{"num_hidden_layers": 11, "hidden_size": 224, "n_experts": 64, "experts_per_token": 6, "d_expert": 64, "d_shared_expert": 64, "hidden_act": "swiglu", "moe_layers": [3, 4, 5, 6, 7, 8, 9, 10], "router_score": "sigmoid", "normalize_top_k": true, "routed_scale": 2.45, "balance_loss": 0.00443, "balance_bias": false, "router_noise": 0.3, "init_std_router": 0.029, "lr_router": 0.000992, "vocab_size": 6723, "norm": "rmsnorm", "norm_eps": 1e-06, "tie_word_embeddings": false, "optimizer": "adamw", "learning_rate": 0.00375, "beta1": 0.9, "beta2": 0.98, "max_grad_norm": 1.0, "batch_tokens": [131072, 262144], "max_seq_len": 256, "train_tokens": 935600000, "max_steps": 5126, "dataset": "wikipedia_en"}
Below are experts of layer 6 (counted from 0) of a mixture-of-experts language model. Rows are named gate (a neuron's input weights, with its number), up (a neuron's input weights, with its number) and show model dimensions 168-223. Each number is 50 + 10 x the weight over its row's rms, rounded and kept within 0 to 99.
Before each expert's rows: "gets" lists some tokens that make up at least twice as much of what it gets as of all text. This comes from a sample of Wikipedia text that the model never trained on. Tokens count by the router's weight.

# expert 30
gets: "the ", "a ", "The ", "his ", "s ", "and "
gate0:61 49 41 31 46 37 35 70 32 34 60 43 40 54 49 61 48 59 51 49 35 48 46 51 49 54 61 64 56 43 46 52 54 55 37 45 44 68 60 52 49 52 71 55 55 49 52 79 53 33 70 44 51 42 56 42
up0:64 43 54 64 44 37 65 61 46 56 53 53 54 42 42 45 52 50 51 49 39 55 50 59 51 39 54 57 39 56 40 34 57 50 50 32 51 57 51 48 65 64 47 75 63 68 57 61 30 57 51 55 48 29 43 36

# expert 18
gets: ".", ",", "–", "201", "/ ", "200"
gate0:43 34 33 48 43 58 24 53 55 56 65 34 61 56 71 56 44 44 50 62 47 65 67 49 35 61 49 47 62 50 39 64 48 62 59 58 60 25 31 48 53 46 52 73 44 62 54 50 47 50 55 33 57 42 53 39
up0:54 52 43 52 42 58 80 61 55 51 37 44 43 45 40 50 59 48 43 38 58 42 49 46 57 42 57 44 62 39 58 53 70 41 44 65 47 67 59 46 45 35 44 47 66 41 52 54 51 68 49 61 53 55 58 29

# expert 53
gets: "-", "S", "P", "C", "H", "T"
gate0:59 53 70 46 62 37 44 54 72 57 56 35 55 62 46 49 27 43 62 53 44 65 42 58 40 49 48 45 68 45 61 31 42 43 54 49 46 52 44 59 51 52 48 48 49 39 54 44 65 57 45 34 79 68 42 84
up0:40 61 44 47 57 56 26 57 35 47 38 44 52 63 52 58 62 43 19 54 49 24 70 62 39 37 44 42 51 47 48 49 52 58 47 46 52 60 46 41 58 63 38 59 48 57 65 54 67 29 51 76 46 53 61 47

# expert 29
gets: "ing ", "ed ", "ted ", "ated ", "ation ", "es "
gate0:39 49 43 45 40 59 69 28 51 37 50 34 28 49 55 48 62 50 81 62 52 56 47 61 42 52 57 40 61 49 56 63 57 59 38 42 49 37 53 50 38 54 37 27 56 57 46 52 49 45 55 69 54 40 51 44
up0:50 39 61 59 40 62 45 42 51 47 65 52 53 30 44 53 44 64 48 56 48 53 48 42 56 60 64 50 46 69 36 35 60 50 51 45 67 31 48 54 49 55 51 42 62 54 47 47 40 46 43 52 50 35 65 53

# expert 20
gets: "- ", "the ", "\n", "| ", "The ", "s "
gate0:50 35 48 48 45 66 49 66 54 57 57 59 52 46 37 39 49 55 40 70 43 50 38 46 37 55 51 44 35 48 26 56 53 45 48 60 56 39 60 69 53 50 46 69 73 61 55 53 60 43 65 53 64 55 62 44
up0:61 35 39 73 58 50 50 45 66 47 49 34 30 50 56 58 65 44 21 46 51 61 61 40 23 71 52 48 56 47 51 48 49 55 36 42 54 60 56 47 54 73 33 45 31 50 41 53 54 61 46 67 55 48 36 65

# expert 34
gets: ", ", "that ", ". ", "and ", "which ", "he "
gate0:55 54 43 49 44 58 44 69 41 38 52 35 44 60 50 47 41 64 48 40 25 50 45 57 48 20 48 45 56 41 47 63 55 45 44 43 59 45 44 46 35 71 57 53 47 58 51 31 52 57 30 47 44 45 59 50
up0:57 54 39 49 61 40 60 50 55 60 43 43 58 49 50 52 52 49 47 58 61 38 57 33 39 52 55 49 68 60 41 36 47 41 73 56 50 64 35 54 58 44 62 45 55 43 47 52 47 48 60 50 56 46 56 54

# expert 50
gets: "- ", "\n", "\n\n", "| ", ". ", "; "
gate0:51 62 50 48 49 67 47 49 54 48 48 44 60 49 60 44 38 23 45 62 46 42 62 48 57 68 69 67 61 59 49 34 61 50 54 51 53 43 36 37 41 35 40 49 31 63 46 48 39 53 45 53 47 66 44 42
up0:48 36 51 38 42 48 36 64 43 51 39 65 39 44 34 53 50 67 39 57 52 50 51 47 52 42 42 45 45 37 49 31 42 64 46 41 61 61 50 61 46 51 56 56 57 32 65 64 49 36 31 63 57 43 44 67